Experts of a small language model: vocabulary 15579, a variant of Muon for the experts.
Below are experts of layer 4 (counted from 0) of a mixture-of-experts language model. Rows are named router (the router's row for the expert), gate (a neuron's input weights, with its number), up (a neuron's input weights, with its number), down (a neuron's output weights, with its number) and show model dimensions 0-159. Each number is 128 + 32 x the weight over its row's rms, rounded and kept within 0 to 255. Numbers have three digits each.
After each expert's rows: "mostly gets" lists some tokens that are sent to it at least half of the time. This comes from a sample of Wikipedia text that the model never trained on.

# expert 38
router:148160046111120147201170171114105094120144144180098133093151109151130135081092099129131120154128072093097179118143162086135173091118127119173106116147090043118133198178160107163171150082110114143100136126104122087151143052114129081117152108099147195147145168133103151112112117163136155079144081143135126151143086162071093135107164076110083107127130171145111118149148138093132058137110105123104064091148146174140071101110065092116131159166129134109083120064088093105118122152181120
gate0:129188191191132168122114102146111199113108158107143115183143084137192139122154133107136141171055093102098110100159083140111050127122114141078159170125118097176135111155076131106099122147157148107085117189135083155099118168118091105112144104141160182165136178167107102156107147138126128125099102106108101146074066119182092113145049166157187105118151168145118123067177112149120145050149130143100100159179167138155151151153155135135183163119145135143131153130139160123103096144066157
up0:140173141127166146143150103172156138101090104126107098113123120151137160167172056057114088124183165159069169161078109165135135093118097104079141085124146106187088146120118117117087126100178154099159109116129201124073104187185131117097163159181112142113101136163148149133132120160161209188133179106101123127118052132099105134104173142051161074155082103124089078085096138163118112116140184175084085123120100166144158106159147134133134101157157126153154127128120137141159175145122149
down0:100147181089127155115100107121121141151186084107123109150129142110106140169164144136128152115107187138127132102115016121120166118153055128105131112133161141163154095118138119076105072180141116125125180134134128144147094153153131120149168118145122093109119144159117173115131159060126134101097180111114053112092152123181108111135084132101147108140116043134111168086108107154149128061161158153140192171212150099132157126144194186170136132064111118157156050169080140154123143079129131
gate1:101092123155095141075116119093080099126098139123139140152109154197131146104135161128133126166087143088167143096165122100188159087162116128117141076100140116124184070056165137140079152169164091152120132143122077208172146130162144133033070111115197136128129162162105132089159131206143111131177142103150135125095155129130184128136108172152070108154146063154110087108146136114122162129149076157133188131083139143119108116134100124081108070110146122144179210145136108134150177115141111
up1:156137129100113126182159122096109130141125207174078152089144116149125153133101142134116169147110142153133156073161080165112093125143092103110106107168172150145099091117111171107131152097155146101171150145183155109142157110128171164132153135116091218167137110151137148147122084077171094170112192189174156151082196125156123151166059152123096186164133184162092125088106128126163152112127094164112180093127119078124121076131109136042154124108126123130116179149124167135214127175135112
down1:095167165111163183159175136121116142180192089172102137127120210119085110127147098177167161102101201141108155089162117122114121132129156126119107109150163149077118136137121148149081135072070119176121146167110096105146142164162086170151121180160074167161124154121127078122122137122137127060128112152116123134148111117146125091199128174059101160155177089121121084142090128157167170155066159064095067157167131113099100092085121148102149125110153140174115108075107109091155089122186140
gate2:115180078067107145146106122123072167118132072126116134130123178117170126131117111144108189159129139138109127100132148063127137173102165111139123167168070128151132161156076091135100123142096115161147105136121094095087120189084141126097123145042172151186156133128106171144090102102172133110145161051101131177094131176099122043059135112114097126094163061143162131099143152130077141124169188087137208162153099146141142123123145127137156189099128141149132120055143137126124123166170105
up2:187162049169101161097128166108152153065130108153082134178145100105166092105148149089133161128119104072099167140088101122180152143140118144131083152098110084102148145161164117216043173117153117102164154106126177130187097109115131126143132107075111118156125159126123144101169092182103083140164104102142145207140125113100100089113164155139147083140119094099168063145100183169121123057174136163123142138168122122126105065100170155119154148124102142092127181091077136121122109112115164
down2:059099110185157124131117147147071157093101138165117162113136115176114123120123129190153170179134128115144129088214167101081173102121135107097153071068114116146149163122157083109109200086126166091105197045142093153148158121119136120159157101126085116175164161122134138118124073098159104094108109095089115087089139135113139149091103106106167141076138143105179138112079144103180119134198105121120118096163118083139144107094137103083085147080092143129147121146129110155093083112083050
gate3:131125075123145165073175120121095138100112163143109118081151101170059137087151173136126146128129115094172093148107148122105112065082144074117116126069166167118144163103143084158182153145176127098149095140144194138142103116138123200098149157095122141181153095159172125114136113152104117036098111133134123099102153070076144127152046141185136136157141100146144132137121153114105152143101135143101116132191114132146084078066147058097156049108076142142150141124118155155146121074195140
up3:142068116118223121143174143143105130130191105101181126164125145140139129169072113116123140155129097138110121127152146136159092165134100158126126177160097105145119090134136148070103168099143090174125088113144121136095114099112129138159125167122161068100159119113167170171122090113190103162144192137121122111087137149137161072186149196114140132061096142047108128097080176131188142108152113167152090125106176175163124113122135181124144167090127135079054154140103093157122103219125122
down3:131162109137100165144151142183116098136089114175089185099096132101184181108122077078139153120129131121118121144136131106090087141106168161110132109115125145118178164104125155145108171175077140129121132144115101182120126167083090127080132117152127113097119115127128092052097114113163161128125115133097130149094110117178147153188069074091172164123125156195120115158167128091210119192134132099053179102052081097141170115135107150114073150200101129079180109108179175162117121115125103
mostly gets: " States", "ations", "ors", " people", ".S", "ions"

# expert 47
router:157163159060130122133128132154125170109162155188160164124073100107122117182135168178124107128124107108169161084159102132149145055153096114122157094127122168146141130081133090147154124135150111085112108177137178087117122128109099201173151123198100140166103123103141100137173122123111109126095141121090139111147114183138125144097167110205134171172137097107114152170100111096148166135083128041098132102118144101117164135108163182153161119095138101200105134201112083078213071115168110
gate0:097098149166087141120141055143190192112115126178166130151148130116151076194113086150131121061096135077099108099102166154143157172110097152158085139101156151107125137138066136125126122132118125110153123191134169085145048199070140119188120119177147108184191109110156180195141130086127126129143161140160089111101152176137055124127105135170134117162126132150145106149139170125085144139135095147090109171123153089148146190177115127099122110083128115107179128172120122139112151192173108
up0:184152187167154129149079171102128092089160105125103183146125152178099139104039108124121073149122075175116132157124054130099142122120097109122168128073132124157140118162168155140086099146174114120138127112113107058112112142095091135102088141163179079173147179124120077116090113077188136141096095123175169081076101127201191149150136089103080165143151079197101092152163148125175133122128141130147122107168114162130142105163161100151093102106121114162166118129131065118111090133131122
down0:115091107099125081176086088131099152189168151174113109117131152137106077195167115125101069139160101099144158141102100121154133092160102106166145183080140110138114152139102180145092129183180127057123138142172091125098101179189148177138077176148110123127171119154132175211092139124198112125093122145122177078087115145148144105149076174165108164140097123114093093082093142132121132136148084124116121071146190088123169115160150132139115109118147115139164099137050103078150082135118152
gate1:135064082104093062146166155129101149150126098152169135095124119114167124140096147138081109161163123142180151153122082139046119158118177156153130088163145112106174085082095107095136113117138090114166120102162102164161136103164112141152183115153175169139107137111169108001117129103150159135196118108130093140150189150097146150142110154058112169158100133148133144134097148114135121117102124132186158120148199168129202110120144118120158156129088081184166123137126115125099174094096065
up1:071149119113149113146161157124187139177127114107116115172123131119149144113143164126145146118116087071140113077120100171232212103164103130158136120069128162162133092146079119110129154101137109141072104148104120057101119096164085121137129110119156191104148115111105070118149078107051163076116115134142151090124106135123171185112202122126187102105147098161133075116157166163130189132140067142119145155101092086164153143175121153090186111137150088187098121130094134138092102144138159
down1:084162101127125080082162061111085153145115121172129116129100141142180129119131146116172159092068097110208148135073142129130147109073139098099144187081191155113167143139120117152106130098062137103075140147130157135080151097141139135053112105123080117137119056180127061160094079198108179092090117136091116131145145145156153112125122096122157136108147093118115129112151097151147166139034113041133109094111113126109109187144132126112087121188123117167116145099126125155141180144106172
gate2:106138137110086134124117110085119143107109088153107174094129146115175123159129076103183134151167097096131115096167165125152149124125180128146133164063054144125156058126073140169078081114167065126153200105108115108141204137129116098144131154101163130176154161189108149192115136094122100072122197141076122110107163125147133107110132099129097100143189161133121132098174101154121112117081224147076167116113087171131168128130123149140089165107167166165177098105145137136149085116123172
up2:124112122123123156153159145116055123106131102200121092126122078118087098156210123122091128066098099118190157121117140087122132083111163151168140121165116073160170108122143160190099190082155138158218108129117182154195149049116110112128130125113123165109129134099136130137161138176154152133066146069116127103141155120119113107114138148134133142141086096115126157101139125134087143045118118160110106142131197120142080104095120149137132213073223151096121117133145122125155167131118170
down2:098114157126139144099112177137090109086152119158120114082173148224160184139074162150153074118126144145146120097142171160099109081108140114104180076128143108117168171128193102126141124136146106163080112097123154133162107161075147133125115093132105145073111105134165057161136100085171185179138152056098136115078119127133167166164038081152116137100138103143106139137166130103155094116164135123095086137159126123106155087100068108102098102153176192175160119084157146149149104159182104
gate3:161187142127115172103156182146110162134050081144148085106128124169098143173162118127117073127124126118106134092122131145121128159141109138136099104075067168176078161050133126125135139174117166080157165097189166138141122129210075113134095160146142191161149144098170169117127112159081124198174179162081177120166114127129136113086088120180151147158120172144127087076113150143112094095059139130147118107124166063093115120093124108151147131089142130166203171110143131145120145119125097
up3:165119102132102158117103168111088141085179156111123124147127099106173154121170125136146130130154130111128147125163166147156082079146124073095132214120094134166062143110081142130179100119125102167103140177153106083070143088123121214078069137131133106148176092112128099134111098083073124122153140132194113131145175174133131091160114127112117139078102144059111026178190129094127120106098092123139090113118179157134091154119127114081112161112185154127052127167095089128139109152153130
down3:113144147158113129096146114108082096139131065156126100194148136090146119150079116147095171115146056136131086124117135107102124177123115113132168126081150159100098148142133129209167155183126119180092142142118111140115121147147167104133138081101076084090175121116075107096150076104097149177126176125089125101129102164115135162154080047141131110184112148107157129095189103121162108134181134107102123105115207139170194133110134140192033105160097084088122165130175167126126139153076129
mostly gets: "able", "ated", "ical", " public", " same", "ing"

# expert 57
router:127109151183109118120130095060176058139157177145133102108154114091113160173139184184112056072141150150172077093101101120074119121131139115108163153149110100161150068135143103164087132117153127111085142112146126131071111103116131153162091154138125144135128141075081119062131146125153141132143116161146150136155143070160132171169207092144126038094105099095147106137092151094117063054135139141121148175082115136148061157169164138118126153191135121111093099124176143125179109121078116
gate0:099051197144094123106142148123134112118153195211168142149151114155168047136118143119072127129094144098097143106090172126114069134059159132158158178091173151120149094119133084119155127088159104150170143171137127134148093137139096137135102060131112091168140128113088116148085151152110157177157169125148071139096084148102108140088129131090133123110164143106137094137125150118101207165132170117137151139170116094178060188144125141054136071101136119129127188140160077107113126145175102
up0:141147159161122131120137117099130114159130146102130207129161204098128076150061155115186103144107108105135146113187165200129141131067084059126139085136168110174121142136116117108073113191158104111123130103099116073123163110112118122113129207105087099195097124114101109124158131097151121143095143119212172129081153161167166156103085154151136133136166123132137098074118094125109081093132182090153139184092145102142119126155120142157114177135108072171148126106142081112104153145171212
down0:074122099146186130168152135142089165190165054138175135098140100151138132106161091140127145096057125131143123155074086069151126120112145116102113121128195099100110143105138097146112080139153136071125134204109120101178171173159101162118065136128091153144090121135105072114093175100142121103128095110118113142124086167158152139136110140134136083148149158059105093102121193123144209122139162128150145171175101108164125136170120121113144140110137156145181073211107075143187079139146165
gate1:126073116181172115212118181105146134151086176180120126099078138139110159127095147174178139137107078059114074159151130130110131198211115144120127105131123105086159146092129107124133114091170135092146172090106115138162128134131207108162097116190083237164133130164129168114112109117153085159113134127130092177072153170128179136154127146174134087137148107120135147082094131190116126077123119093125118091101127120160200162112139159111142115170111117119131138193159158133133119147124119
up1:109129124091136093077167141094198120116104141195169097179169164125112212142149145136150134155103070135140123163177152124150159125176110193132085136139160107121141130129153116147151135141122100128133139170197151159120184139145102158086161139162086184143122108095126123090097060144094094119102143128160153172127167139123151146149185102157162140091145085127116056152103115145175163116186095181141123150122067130153111166179180181146137141151173114150136166129108099079185067185142158
down1:028066088092089116149150056141119092165150079092145100088111119140153117114132101069115146123115165122109173128138167110140145070094117104090114169055140164161101154110177110131161108121116167160125130108113137119158124117161133101121119112092127128118135083147137139201146106143088124069120166158103077123094139184151159067189133177123085139135064091126108126126140161110143153191099125094115065109091145153067052161144127081159133148093105172164108125128130111157107148096180178
gate2:110094112120130163125138115144144187079103114126079088127096111091159112172060128139224116139176155112160032038105164113143126111152157111077082185191141137152139113127133166154195171097128150075140150148170099122160097132147106136110147141108172148109094138099108045146155159124131148140140154097117098155093164074115120122128116132171163114105096132148134118075126091121154105090100099097121202156081161121103096103140147097159069078138093077162148091136145122119144130157136173
up2:133111070138136138091088143093066181108125092150190145184133125174102138126162115186124155155103119150128136144145129081114154095128119139106118142055148105201081128131190124131140126064124174135150089111124105150198182131134121096101110098116061193171170094125092146088145084152070157145131119122116149155177057163114135086120110170086123169140118102137151141162108173160144133049114091127090138185141139114103128145112055154099109148152121095124062128132092125171130106067152151
down2:122067070154125127151104161158120148194163125121198119088147160146104134153160135171207129169073153170142118118218127130178147160036089119087135133109132112098110141149133153175115070120149102113140101112112141084150089086096173129080126157174073152153107142121109115120098112163199146192138117110150100174161117140073157120176157085135132143127153137093182121100123151092138114153148058149152138170129153155054174144126136164135152143154143169116111154118118151128144104199115112
gate3:148161120111067115106074146114100078118099201124065093101141136137084075123132164175160144128120105070178138142081119206086119121094185144102140175150196113137144132125136098130199119096227147127176146122107120079119121168169090158152140136148171149171152119095214139137178131194155104137108142131116107151089117123089152115155095089110128124158151140102103086117138140108143092078138212128114172124124092111138142146149141150152187127112109128135124148117086095135173139085149075
up3:120101142094188119123146126120091104153172125095117088092100100155109136115182140141090167158148149124139091177121109093118115210110080104147136177169129105127160097095099114126085171103050155157130144178160152129112151162162171170148111097175148112215063120182201139152129101090082145126165175156098105097145164110018126086156145130151130111097151122110093101115136113182163092145140163145063163138070152146113120110150141133113144192117147144130108128070095136087125093137123117
down3:127125127130144119150094130131132136133128153137136151143118106123143063126097143106107131180201138143102142141161130088203159149095090058160160088122096158120111173142057168161155110138139066087077157203143154097159104118150140097125146090106105101086120121137056103089057151157112056144117139100081142089137152177161127118091151136212102091103085147151117142140168121104121183113173153113154185131135151163106179128132110128107096116179126075120172147154176161077125075100076152
mostly gets: " name", " film", " album", " member", " former", " station"

# expert 0
router:187140135165230104135124153174086103149152067076143117103102118168118096102114140088146149152079136153157185105088116150113151177097113134130169090147122155090102111165154164132100159079117124189116175097170092132166164126120164102114085134077153171102100111184148151073103117100171166150182144147095151163124110174164107140143108141162140143111111142163126119068170096136163071069146105195102100103106121158122113153101157135109129195143144169131129101093117136167059178076124112
gate0:103145121158123122117164100092134168094102112088118093155088198146121089149137067148169157145087105094121173092148110080109096104130150060120090151111123180151128131076086123104166166195179063169140137168101063142153156128057079072114139097120118130147123083164117142101143166154113084166072111183120088139078146176118134128083098127163152139141154094083137104079130140108056204120098129137094143143157199118142064119123150137149142082150127140094175116153141119124117128159116100
up0:113137156131108147117136098131184087097117123113086219160112145039132129114097199109149134111117186116150059169186107093138141078115065080114082124105121131196093110136140124114134128163138113171133108104066118128073099154059105144099112145114130141184085133138146140100186111124137187150136088074152099113175138129145124147134043109141155110145138092090140082100081145114110144146120149112135138153118133102121136119137143108180169055117081108160153141110209071126153088137111089
down0:114121077177153106112111128092149145146147132121127156078118096104085124117150146129147130131098165110120070152118053090100126141122061133169115145118127103101131120158113057083139065175128203135088169117084133113162133127181125054138112156174083130108159122121135159170120114114119096094084127153130109141132184133161143133104108157107126149104040169094162170181144097185093096152138143056152193171127161095146116126110150153180134134050114132153204123168186116128111125142132189
gate1:116077119100195108147176147165123088101153138135116146095149198138126133156180155084142156141088142142137147121180115157147078179121131095148108130153141125135097120090119123104155104135185083190145163113131165137148143142113062083103087148140206177171189115118120155120092108103139118100118142135145113172106140103100163123180097170132114091104117100188138190137083169144091125039148151193098116106148219188092149130132157110122135091111103107142179153159138138065119165079098137
up1:151172107105106148158133130117177111070103105126112084113163160142143142085162191070132112145165080124099124136034097108155136095173134209105109099114113071096118104145160114134148132124131142117086089136109123111177148147140091122170144155131097171156101076201148081137108110102102066133125083169117148105114184167091122129152097125144141105176181164132134155117059120103068142134113136221127126111108137081105169118234129107131134156131157128172117184134120144127185137164126122
down1:122122161107099099128101123159082152145114121109130139107127161119098087123059138171132170101124088094119126149141123108120120105175154172042108146131082215145148111106141135176160145163152132119134160161122129138086089118198105149126180060134138115128159183117139110177198088173101112125144134151069117136093133169130079144136199125146089124151148154037109144059165121056147183191138086080155078083098127113151108125137170089128108150139112140173150119076136085149158122106129147
gate2:114152158059151150117098147125160130132107093212128150116124160131116142142127111124147118192100122093113088083131110082121085085115093161183065157163165132106114088150093127124118147114179122157098182151087122150180182128150148103139140136135188154165116181155119193145126112100154133113148203108121085162123140177134114103191079117164133126121124134080122122089153128153171146120085128128152172121066139090095143088194140103149071119117149175180222128078061116132095124131140177
up2:136158102138114154151083123107140210112088101129137103135181141149124071163118199081118090147114105134146113087175134128102142062156143156093108109108144108111166144164122189115091149091086119128144148109134109117073187098159113132135114160121183169166166097111144106072114107149109116109144131123097128164130101115123110097082146137152066126116128027129159142153140077138122136032158186145086070121142198115104141177136164133076155155087146103144141080095087111200091165148129155
down2:103124128114123140139131140145129143152085039114129113105137125168049074128127123143211148190073063141171109075167136169117181120090146146103134209111149120097070129146129103133093132141176139168123162141189128128109121133185182127176147113147088081134109124128123078109153099118186120110153139091093099147080089105098158120147132086105152093119134119130167142145119112142142128135146064109119129151087155160153147127101116065081118201092111142147085156239145162121109125116088132
gate3:112155137103144087101078167102116116176156145162110125059143124210058124154166147150116146101069076154153151166163126190076102106141164192047111119131156124125096116141141123113131193140151126160081074145199133133103195101107170170132108128117129190171220110140109092140139171121110152109140170138097110145138153097131191106109180112142137125148127140116128149115185163133109087087118130122161073152127115156146141087118167153145146130088113140131143100061114120108174128065151118
up3:114085056167196121159141083150187068115120113132092089138078122103165149115120087106124134137097091069191126137083099145126148134141161128111136169103111133136119087128135117171083157092132153132127102107181130145118116145144145133155084187133185040124112112112109121119152061088085150155081131142100182127136127151126138056178104099082138109117113126143078116143170180151127135111162145109114172135156081198142050154150140186153163140102129123060126146140099130093127174180117066
down3:129120085182069122121089094159130118148043126221149115191128089145119076142114155097086182151157072119069090143159162149086099146099167164152093169106118150173119156144084104101180108157165110132141157089185120130159095159094085153108087099145084144116121154141114125086121128091065127184110101114158126134137148127126139112104142119135137174081116181104178074120159072134100145169081117154157140140165087098133116163090160123128110108124124140081127170150153196171104113146066103
mostly gets: " F", " K", " L", " N", " M", " R"

# expert 59
router:152161115113140122121107136195136169110181147145123152174144157089116122138092104052129156176134181098145055098124082085125109143089159116150124164143146143115123104098177115159147126142094119085143152137138076120134143070177092120085215100110123112076082126144107172038111136080200105084077176095134144051135137075130149106151084130124098081088138093131131114135184147134083134202132137156073101136151110120138119112136105120134144100108159093126163172112105119178092177103151149
gate0:121125160137143147114121104131119165110119141165178083140119166176121113144068153136129150120095193078125164162121138106090097093112212115119112152057124124134110165130122114180068106135151107127100181144129139163106131124129123114147163109119121158189165129054136070183083158168090136169194115157178102122102103151131117129131138109091149131140126118107156104214161146166103088141089138119116133079107179185134087054133188129113102135156136129084109209070147154139138125089210120
up0:175122116117138107120184163114132192153099136132116138164183133133123109143045085138134132143101094125147085164133121130146182139118108182141198086144138162148032123157161082142100090148206150098162135155136107109161165154135152084115145151115126111166118188124133074111155085138068155160171097104203191161123116101117124148141110102093128120090149105167122056093122098099116129117100137126175148088140089111087128133143113143183145186121114210144132119077131070133152137100188146
down0:113165143188145121179114088112118138128165129156075165120144134179102108127171082165126137121142168058167138112073132099109169136076080134088156108095116155162146071135130137076162130192124155115084126130151097116159119168153142096076125148120194184078169170109132176075112134110124136100089147093104059116136149149102115153115126079141148036116115123091143180143138179170140131091150164096133138104075162094155087111153127127068159149098126127148111040167137087115089083102130122
gate1:136130130073149109169091116120118091099060105147169151116165142142190099136103141121125136155055075095110122069123139120155169091159142070116137109138136127118153087151105139147099140134120100128151174115158096150133106140093121133136175192159164156115138155175108087092130043143195111134127111147160123075117138136135183129137106156135207151119128081167134121150076182114123127144153111185102124107113173199134124097070100077149164082130178052133185094189116123187120140111138072
up1:101186140103103069115136082183192143167100229145122105150130097148155107050183088154119170158111119114073114128125149125133089072183096162108083111147118067070130137105185113103069112130125150111114136177159154132125064116099130085124124107068102168126129136136103128147106119098130072124121123142146136143149127147113154131139094123155104140206162127170117156098104085177150161151134102156139149127112103119131150100158138101136222165073134051122135116108109151063149120151172158
down1:106054121192110093090135144128110146127142148063119084062169159156117069108152170119137135091102164087128101154174117120145130191133159092105057138108140149191119101099103154143123122134117137131135152133078111163094116180201144182130180134092124095156146116091155136163104103171069068174146137100108108141087121161138086125117149140173174104135129153087108099171146138151133102222048157142146066192112127135111140118145164136101129156170146155128108137118099131144148082151182168
gate2:134120119097122201042105175104048079103176103163140109167108127106124125182128078094151174121080102087167127050112095124106097175146136117064109136141095117076101166117173159136133087125170114135155158083059131110118127127180101105113118105175126150151146203105118138175171087104104086141139203119133118146131152201133116114079076143136113125097162135119098111110151091121086136131087144163165139125134102158157160122088108133120134136102120188163182077113103087175112136125116102
up2:085152093090127169114125099136050140092150127109174154106105106100144109147114128083179127057127119107155128141115158110114129145121132108132087123150117130134146060118209153071139107131134087120150143119102109151116156073138138101145144141094148119102076112197094104091084195058119111153115119108134158146193106055199156075103067185136123140123107143184152115153097140134068107054166182137191146120143127138158141142124110089107103104129115060167124153064133152150174101153107120
down2:121108135147105091081122181104079114121099107138097134084162184125142135156159151159154144155139069084157100137215123086084127134106101093115113152140187067075086121173164122118116099142114170106126166081134099103150140113159155156147124129155094166172154151074156143107085088096133063113085135169135135158046082131166141146153145174115115179108187133108131128118107120132110139133083110107116115134123123183186168084098137134069166130108126178159103109118123166144185127103150017
gate3:112152122093162151063099152108173136141066154131114131150088179140101150074095123144141114158034128134116107084157115166130094102133157081098105133152108106143133114084131169159171077124206142104137120130145134169153160148144115127109111137118165126168194140111099155090143154136176143122186116100057104133058076130118146151121111071104104158120118195141109102127119163172158126063100189100100184130115097200131135111125192093100191152064141130147113101159106153160098151154170144
up3:070088114134108151178128110149118133193218153109155081172134070157146125125175129120129149158087110173136127199094150118146117137122118131131084181155093106128099104138157147068123109145107136106093136123090059142126161069100133123179144093127121160118162087143114157158088111069126068137134165172155159110122204137067151109186142148123145113126118194142101116125114113115115104094128078159145140103101182148131101131129126190084138099115134158090103221098089074091185124158152102
down3:147135137090097073126119084184170111103158157136136151176117128081147121114117095125144090112201113170125106106162146143148127198113163111151154137184093158101063140112116087131146146142084156118097146130140074173160119125125120095118160059127098052119078154103144161033120092162131146128106187151111155102185103125152132096105095120160148123143184163123146108126159155156181139167136144187071123096106088097137169158084091120159078109119079108069143128107114144178057168116140090
mostly gets: "30", "10", "50", "27", "45", "40"

# expert 61
router:225109116104117149161193125155085155121165185101168152170183118126123144092112083160076157161146124121117143162124154064101124146146127128165155138111075084137135136144150096105110169090132171148098104124140102136114095099105105107163062132143119175109154096168128128114077133128122154180149046115142177144181060110116137168143129125160116117128117144132205125173166164086145085108097095133091093111091148203150050132090208141161184170152124111103121099112136145126130101154149111
gate0:117146103141113071116102077116113129144104177130119135167152132188143123119120132158074184114105189084194132113074167139078163146176124114155117067071139144114140132095078128129165109077179086137111129161068093142165166168097148143174140128073141153206196147078186169150102125105122129140116105120127059082097075118091123139100181166136186128116133163148110140122166123161141120096155114139149091148127143090145131164182143118074162092173126136091198139138161109110100118159089129
up0:152148143157147198075084130130122148105130099054202125130152124198113133141155147171179101124184137174122134141156132144152207194077099092094146192126071111177131097164138090146070133152169108127112119127113139061129133162150111138087135120095132064143135138080208136068157161105133148148106144102168130144183089075137167182150104101111133128157115061142118131154130078134105146132153162133112164124112136160146160141169146143175135136158103122106136186161179065153134124134122097
down0:099109148155166083145111163182135163101186102065091120103106144080116107164148173150094134107101110140100115126115056138095162120098151150171114144140113112112148149098138075097083120124126134139172165132116086117137081199222175070151140132127146126121109137058122197112143131115160094063100167147082134150097164093179100146135121222149130178114110086124092120123111140126171150118201140073157173165172097111152143165152125134109138138117185119129128106180116105156149160068122120
gate1:089093122159171142176133125137128115122146140134168143169129080104155136122147108138119097139082087148112094110104106139099140135117137148141160128148128148087080145102132129197086113123131140161106172145141087159179111098129111193172123184135146170105127124116133103152131142145154124103111112155112048146056116201125198125153182182094158083150117090188085093136116180123113164141134109114135105179062142219185148148071089162190119039080130131079149131088086119130123136143112172
up1:148151122107101140097094071110172106139098130145108110125154086168095215103141126138179062160119141147111143139095162122204125133161154103127113060153098103148041128136181096176082164099105149141111117117104133142155099132160092081081143163116112165120049073142117114163143112109144113153072172102123104156057125176181164132118187129109140104119162067115147097084138121123090124133079095192139073090113174144097142098177100151160128112162119099140090187177136124110143135139149134
down1:069079165138109175159125073191081131184092102129074152127134118173117081077162063133176110099081153112188153125129172121166141098077114131126100142075149192124199124132164122150141121197094130116123121088086143115082102136174106094112134146154106083178112107094150134180142156149096113097109162058170095134155139092176138060118130128111168142148161145085095148154140139144121172152099118142186128089148092123100108130130145104132172124160118135156138091057132071135147117159164171
gate2:108177052119128141096111140113131174093096065154158142118118122147167145117070116155138117165162111144148120151088079112104124137118163078120091124135051135184167113137085105187167140107107131088107140150122090072121182162135077068082158092173116101167129157136121108111107151134076104127103200038127142161111075148104181094184094110151154131138174111117106151128167122148137124141067194138165166115122111148155102123077160084186082154164105135151150117121094107123116170069113141
up2:068117101129101169120163096194039137114069174134161134145154099086133129099133167152136127146119158121084086128135067124112140070145097139173098125122112095130092180161123102183104142100140082134069139056137176146117169099133136151133136109109127175168111150163106141111140093207081132128119070118141134179142094108152081167070219149148138091103122107132092121116107166122147076140105109186093119124144184121133121137195120157111069162123166099144096159119071143133093125081140153
down2:102123138131111159148151130103118149089112206124153105185199166135116137097164136162142139156155152104145096149157126142067134192108157138100143101125123133093159153181163117097121122090129141071100079068145083098125059102076133147128127149187108050126200113164124055148172116095127137166118071096131145127153140122090102145142062136133173156125058143142130139141092189063173163125178114121128098162089125135157097114134151072076090101105157116137133131134131153162149106110053150
gate3:165120091100119114099068131142088129097137161183062157118153106158108109053105189092121161106108094090163173146101126186060146092176108134137165110098124142127153101183110146142148109095142139130131102147123160148069111145180153112108095097156122146166182108142203168201118099154080121145090130177128120127153173160118182158066123147096134182160154128111170133099131144143091157109122134118161149119096118082121069110102162100120161089036126097144162085190113117082119150105119143
up3:147108156161162151131161128170148135151183129160141072136141169106149141114155183148150125159086063109180178167176166202117098147102148141099149120123123080117105114090124180046078126158152107124180146113043138093121179152136128122097124167094128143125119148100168149179130171053133106105124178119099138117165169117097065134155115112115121153149112122114063095108136136113100115108206108178149139135103218161185111097140119138130166182105153113159131131139156132120160122146205131
down3:108106092151158130119112166172075150176098082214118110141074114111115114113160186137089128170138114151080114129201130170141104126124174155168103100114080180109126114059106078138135181107167126170070130149084160083107127099125123151158147116147108139109091131132105083125130145112211117113122115144129090155101102136169159155131168170151116123116178123081130121136183123129184125174151128148146104158178162097145138136140099144153075130125159152156162125210140207154070097059172113
mostly gets: " B", " N", " M", " P", " University", " States"